config.yaml
num_hidden_layers: 17
hidden_size: 96
n_experts: 64
experts_per_token: 2
d_expert: 64
d_shared_expert: 0
hidden_act: "swiglu"
moe_layers: [5, 6, 7, 8, 9, 10, 11, 12, 13, 14, 15, 16]
n_empty_slots: 8
router_score: "softmax"
normalize_top_k: false
routed_scale: 1.0
balance_loss: 0.00201
balance_bias: false
router_noise: 0.1
router_logit_norm: 1.0
router_bias: true
init_std_router: 0.0265
lr_router: 0.00198
vocab_size: 8192
norm: "layernorm"
norm_eps: 1e-05
tie_word_embeddings: "early"
optimizer: "soap_variant"
learning_rate: 0.00677
beta1: 0.95
beta2: 0.95
batch_tokens: 131072
max_seq_len: 384
train_tokens: 407500000
max_steps: 3109
dataset: "wikipedia_en"
Below are experts of layer 7 (counted from 0) of a mixture-of-experts language model. Rows are named router (the router's row for the expert), gate (a neuron's input weights, with its number), up (a neuron's input weights, with its number), down (a neuron's output weights, with its number) and show model dimensions 0-95. Each number is 128 + 32 x the weight over its row's rms, rounded and kept within 0 to 255. Numbers have three digits each.
Before each expert's rows: a language model's description of what the expert responds to. This comes from a sample of Wikipedia text that the model never trained on.

# expert 4
Description: Pipes, dashes, semicolons and digits filling cells in sports or chart tables, such as | — |, 2–0, GF, GA.
router:101107137080143167134184129189130095181122109082135108083089064118128107092118124161067188127181168135100170166186157121097158135097151150143138120093152087105115123099093129184091144107156098149108047101084145164125124093089109101110142156076110164082126144110125155159117156093119073131
gate0:151076175129159144194109156213164092155138078171132167124138115156126072127147101092108104122149149106134153167146124111155132113131138080139143162138175148159058072085134179108145179119152071136101181068110111107087121117104173089133116131093171183146131159145181124154109161093122092131
up0:136081171133162164174115159197140086179128096184133162101122105154137080149128115073142098155153167130120182143174122109161132117145164101132149150153159140132028078108145195105129188093137070120094132081108103102105110138115156128116147138082135202129116119144170103146090147106082112140
down0:098149122079177152145158104122153199138166126141125099089162105102080106156147140202099126192139143086074137160195167157119132107117153126113169123092094136166112168103110187159092143168155047109184139109138169104129110089116129163072127157093115145125106082085117125145110106130068156117
gate1:151117136089126141054142162177184172105108096153180107078151132134147106126126143129112160086144131121079152105115084087135094134102143167112125116056101134150078079145138177121132139106079092218104174144172130186137125132089154119179143158188157149158160074116147141132149134120174091090
up1:131106139089133128082155189166120136116157077109193119047132148206103116127124106163121108097141127078096156167108091147155123142111187141082123127098133164135098097117164157125117145135068085211109163140169140182102170133110131124157080160152110128127112107146179140092190120087169091127
down1:128157131110188161160105107150153085092075162210145134125079106099138140177067131171165151124161135169171110112174133084141184104118110122112145118128101171170121135139143116177096099112192132119146158109117161084143071078194156093077073153140114106099175087133115153130110173151147145131
gate2:089207159084049079115107117133152106103151095075158159142091122181121109097140123181155203121155174142154112133133072114126147152137154151101164129177132093129150102089109140144192148140175131096097177124129123123139200148144142118124111162139112073142095156086108085177082155138153131176
up2:117191151054066109123136097182178110178148110154119133113133140190152161145145078128146126086110135115134126140115144103095182131169177132089145106125130145122194087051106111109152134145187115110120153114091105123103170180134117116120156168115101097154029060134109101154086125115134104130
down2:168130139126137090144146108115102109160107126100118109199087100161125110144120145101195139112121104155082106127148194112159130107197120139132123178173077085123225118157172127170129196141098180064164096112159173195116117103129149171153098143122135164108129106067102110121135141123090122122
gate3:168105201101154123126145169146111072147150155034097178152124169124137188113143144118074165111171122140141126121079073129152135168132159129086117132083157125105158167059094174154150146111109127129172092141169159190114132157133102121042110111137123090136113143102118150090091148136152170161
up3:073153060134103145111062114106136167113116089197165101120107064115134067168123115165232065139103148078137107129153152118112115112133137138164177126169119112111119079166157090103135084138148140093143177112115093065145087113118155142168133147135164160129120097153144123129138126147125054122
down3:141145123153118112111132109183147142118091119161105170171113152140096133186143130106155169121124154120161139140160192135177137101198198132136166137140145127136093153118078084069205097142084152111142111149165111134137089132112109099101084150144128075108145054160059080140208166133113128105
gate4:125182093119167138090237148140124152170151140102112160156107166180170154073155160079130124064112123192177142148166193160126131128134112165124141150107164140125107140133153111147120118108080102115161154121137086095089155098104062108178135092119080148148109157133165168146106154095160078130
up4:176185138126119148094172171133162155124184124168119171107103066180110102078122156131153183109061090154137119144134131148112174148136152073169109137136118112130105144156140161134146085159106090141120178182108151131092120117146102124164164125112110122110087186071175204151176188091149101110
down4:118110160151141152134053034107084143076145144155155109188143109098140136157098075178150124194066139141090155106148132191142121090066136102103176144124092121133119130152121119095077142139153084086127139110161155117096120112078074127116139132094100169116171086121160151153101095172080128131
gate5:107156101123123124154189130149184120132116143143144133103174113074130169142131154129080098119099157111106132161175154198199134123052127101138121091097156148097131121085102130139152104111153203138154158131171143138176058153141141073122108096084133045087138212128105115134119137119172124104
up5:128175119151099150134151150140154156151127143152161147115150101068167153119141111203110134127156132151109131180159159223191070116096154066115101106074153167106110161114119138132160079142147154143136119088174098124166064172153116091075132096089125059106160183125131128149111147093139101155
down5:152121165122139160116106092113165101182146111089063071141146150146166134162113171057139105097155122165072127114145137068139122165118114174146101107147108163166082161094085112101192138180083139102196146171146125091105189159110196088131163108124138153158149147104098151123094091115140117095

# expert 1
Description: Structural punctuation in tables, lists and headings, mostly cell bars, plus = heading markers, list dashes, colons after labels like Promoted.
router:084156063176165078121141129136085150113091131140160087130120156145117101070104164153133077116139119125162117087107073154135137105112153132130153190138178137128097141088157161109090100096153187182095138107170137140180097176178093144196144149098097150086095147172174081081088100129140127158
gate0:127160151122152096176081115116182140182159144120098154079127190136132144128131105079111079091185153142158174202160120108089109133151189098144152124073135130128161097123158178159095168158094143131106076150171119087140114156133147166153118060134076156170143149116126067131163157132169135175
up0:118158170136160116158102151115172121184140161129116172090127180174134116146153154126103084094157123118109193196128110129108100132137169094169138117066138089152142062145165142124093148170076146159132113189174134114082100173159142182147081052144078142182120150102136086153152147128150104139
down0:042067150118107134121127188124050100121120131145106107089108121124125099146115077062079121112106131140156192117143113164145132125101072169144170154123150114083065124123103150201115124147129092152096174149145121179126154149144129099169142133193129160092138100106147092113156081088112065151
gate1:147156153138148184127125126133156166167134098147090153092136094102112108103151158153186135164114136136105116117099197105124112177156105113198127103209200090077145132121158101122091186132115135145085091099114127150059067195105096078090146151123106144072105123088178152144129106131132147113
up1:107131158137090105152119132130073120090101089055058130178135180185142157088129120126134158178167112146118137125211156176078074137093125161087116149117113111114140154101079138144113101140167085130184122128133152106151115059157111124176181171088116080144106167105102106111156174138090142133
down1:164044086107168112097186100136134120111152059119125062166138119171084096127097133112123120099197130114188097132148110127126128149154175154128135142128177153091120107126087127142159139169206142144116099128115103123130124122121156206107150174132065123124073085150171078136164074111140151151
gate2:168135162115136130066168149127098109120152144211142183138143088085127124151099120117089139144177122123118109084132097152185152093098112146143100203194134138085089101096163103099117146145159132138212112138142145171197157110160091121117136173108105095165060123081168147156139166108127154120
up2:162149137159164164109164142078174082156145141171123199111180104136110120163120094100061131131181125130145124141095075120164138102116142174108049219174150158094157091150106099143147108153147125077149071174104090154158141123135131176110141146120087107170125169161108093126159144173124125115
down2:180128123098122134085078136138118143161106115117200145102056173171201128148144178124143204076104108185153086145139130125131120185193128150155094115128070122126117155154189165164077110074107128121088123124137192135139130090109139143071119132135143140108135121111185163095127118083138123140
gate3:129129074129112160079119162070145148072087145098125149122128177084107147065133156189134148137130084099072147114148076110171121116149150088109111161088118158123086116089117165131117162149142095121182111133136139085101148104115089137156087070176137167068111156162105174069129071137190095133
up3:141091141078077185156098128170076089166132115143124103055140132152183112161140080115130151146095147137135114086113185180107124122072077133205163105116144142102127174147097149129153122079168123137121150104151138160147168116109175110096114142112140144178129097189132129166091185100129174195
down3:119096126088174133110101120068095105155116150100124168116081133144142185121132143121161149114068080146063128131149099163148068130148110079177148117067173194138085113135193146128136142104074081145120200134185067151127139180123133116120085099149131136147119114129103103145061075130138144138
gate4:154157104101108104124122132179126146159122111121108133116093096192145106113084139055090083118128130159076111093132155116142156182118114144122071173137109104158111116083180111172104070108145171098120091165234095158087100171147098189132146146133148150105083134128124081055136158128152117116
up4:114103189155123180156128067083147136098123128132133118123150129088129142130147108164166153134132122088195165173110115115081118092121144104138151130116159094059098146148100171106148187143120099136153140111072125096195144088110130062142100049143094143206157103145164173173119072107106158139
down4:109136136141141101193153100114148109134140154152110154130101095142153127173070122163135056121112102093079087133168157076086124110079094130089058142127155128153135135079145066121162086074106115152123081076135116066075123123136153083109174098115176142066116155115151159115197122083107137122
gate5:142114092148119109112112135145143152132110145107151128127164067143198092161175110118070167190128108109180125079130176153076100120143157110107107080162140113140140109185095126100152144143162131134173185181178110056182069126193146150162106121167162180128112108138108157142159095106168158120
up5:141154127162186108152108105159151129154101143072172096091151071178204129130175111094081099143143157138146162103110149165138086081130167131174091141182156174141117131098123117076141201186141142075176136200119106085175116164149085082126131136131110160143168101126119137109133131090142157125
down5:148145140139115103126194112162137109130141150085120145119125144127042083119131174119102079113165108109158124132160174067171124138105112194185198133146162131152149106058086082090227141149111081122148089178172109077130132150108165105110123178144096106123160120138121135101121144095147140112

# expert 9
Description: Commas, colons, semicolons and ampersands after author names and binomials in species and genus lists, plus Latin suffixes such as idae, ensis, atus.
router:127083154138152124066171135140206099082124149140154150108098171127135131136165127079161067076155103167066094106187119095151128186088177171149162134191098077113130104129111159124178133111193111175105090108088140124102128158173154125150095123116120150115145116064166118097118110155108105104
gate0:121135212188088176142089094131160065117098137200132137116155184138146120176146137139149140064141147128110109099137125095128130067139147196087132084106146140126167141133078143117164080151135158177124147095059091082168148133092099138129131156121123119130117140146144110108096108197086156186
up0:132110057077143086097140142133086174099146178069130105141080094088111102131085111113100105173140111139141105180124148144132111170132133043156111181136114169106081120135181123128101180099109096074130105122179154167082091106181150147128161078132102109157150126119111144158162188116157097077
down0:149140082166093162143161124135115107171072176083064139152174127122141124080099115115131204138117109055161174064138080102196156110097163157099216133126130138061145136079120140142122124135101083092143141172120120130143112107119138168142151136109134127114089102185115111140108097186116159118
gate1:166119162133107125167124113183124113115145090099162097155145139115157191096067128128135069152158206102121193131194106172110109161131144135150135081128097162083133131144113163079145146127108103119159159165161132143127065126203141133119078157082122150103151099111162169173144140081107206134
up1:143132140121170139135090126187088126147135108091123157148139158171177148103126067090098142210058187123118189080116097090155152163091147128113101189178100186095148128122115118104067100154133154099132132119185154164136167137147123158185066143147134149152156145095162117129095175121100151132
down1:132047115117153099115103118144136141096111133133133115099114095115117152190126193046175181163119124144175096140105127148103116121184200123059141094068109099103128173126100142135165147138151088140092112170091068135098123117114102159177159099106172180131064140120120101181133091145154138125
gate2:110167115194132140147121133113099141058153129116127176109101160101140146168102119110062130156070118176074129205124117183118101161088083139087176156145151114125103141085113090080112135154138173158074146173094109083129161084157128119143074111087095169160104144090106138118158164134070148108
up2:090097109142122181124140105152099120131155119176181147096156132131120135159088116096082057143105121181091150183101107150138050119083059150074166148142159119175126132089147106133128135164158191191080117182085091156144162081153143131089110155105065119136115149092136132142130154091091132112
down2:181160038157155173124157087142149154158119074155160076123189104171109132078102081094096104162081089159149137142142106113091136090167110144198154142127158113139123127094155098074111088151122125140047165167156130098119147092180138129128165128143100146100166132136118096162103109112162163171
gate3:155147100154126142079160115156098132201132120120131123115122097100123176081054128148111100168085145087108087124097132082133155146082128148122113179193143161119153161115090138149148170126118188115140183126142172172118090088097192148140117106062038092120161124109151184142129106104108138090
up3:092134142208078112145040162074107092136157118086116134131124155129082195126102185192063093126150090144155160090102116168085172133154078083131171135079090154157143107140148132142131131160137125122182118106076074118109117149139099088153132131137147119079160104095129116113165099163130155123
down3:157118130174207138138105091094090133140127155131119103137162114124059139097098065134084096149081159163133113120124094142108103144112083122038105110142088132073135135123068124144114050113118110116148100126140175134075141105109116165143111085190133117112112087171093093046149165121105139164
gate4:155134128123086191125100189118118138106135122132074119158130150140202144108166135095106100132129160138093072112173118094116101150123135125131069097156161150114189089102064092146113103141105167120115171099102139168131151188222137131168177130101147152133141094160104134121193128085165195111
up4:160142071152167144127075146102199118087118134103195091102131106142168200128118191143124079059145152143085133139141160178125213144144102101096165086068166132121134106086094112140091101109110145137109099107084146101070147134132153133110175158149135137122118105135121127166123164137158063148
down4:101125141151169110160156095108153152080080056096110107182119060110123103091098143076111116128157122167215121132150159112130152176116086109124121110121177146161157135098132150135092094126142129084182130197057143108139124142183145142117156147124144075086133135171104113186135081122069141163
gate5:172109124115185057156148184158109094108163092110045151116132154156149094139119050085076116123125125141119077141155119116152132179161173175144148138162110155093154082103118125138183095123106138154144134119154187166169160181149145081144079101194089133124131121158178122119145164130156136143
up5:104163131102083199085104086094138156144129168130180101164093118057148135120142156104126114101129107105169165167070143125116185087088095092101111120068171122154119166133149111162063189118162142069090134137102105123121134103119153198097156164074162118108087113129072134161117115124099100127
down5:192095161107120155156095115098157128099078081092121101097079068082097088106059113143159082147091116184092128097095148136089105139117124124116084099134067151191087092163125170116113114176148134139129099106151147124135109110090104070146148145159114128092150132116137168134147095100169133225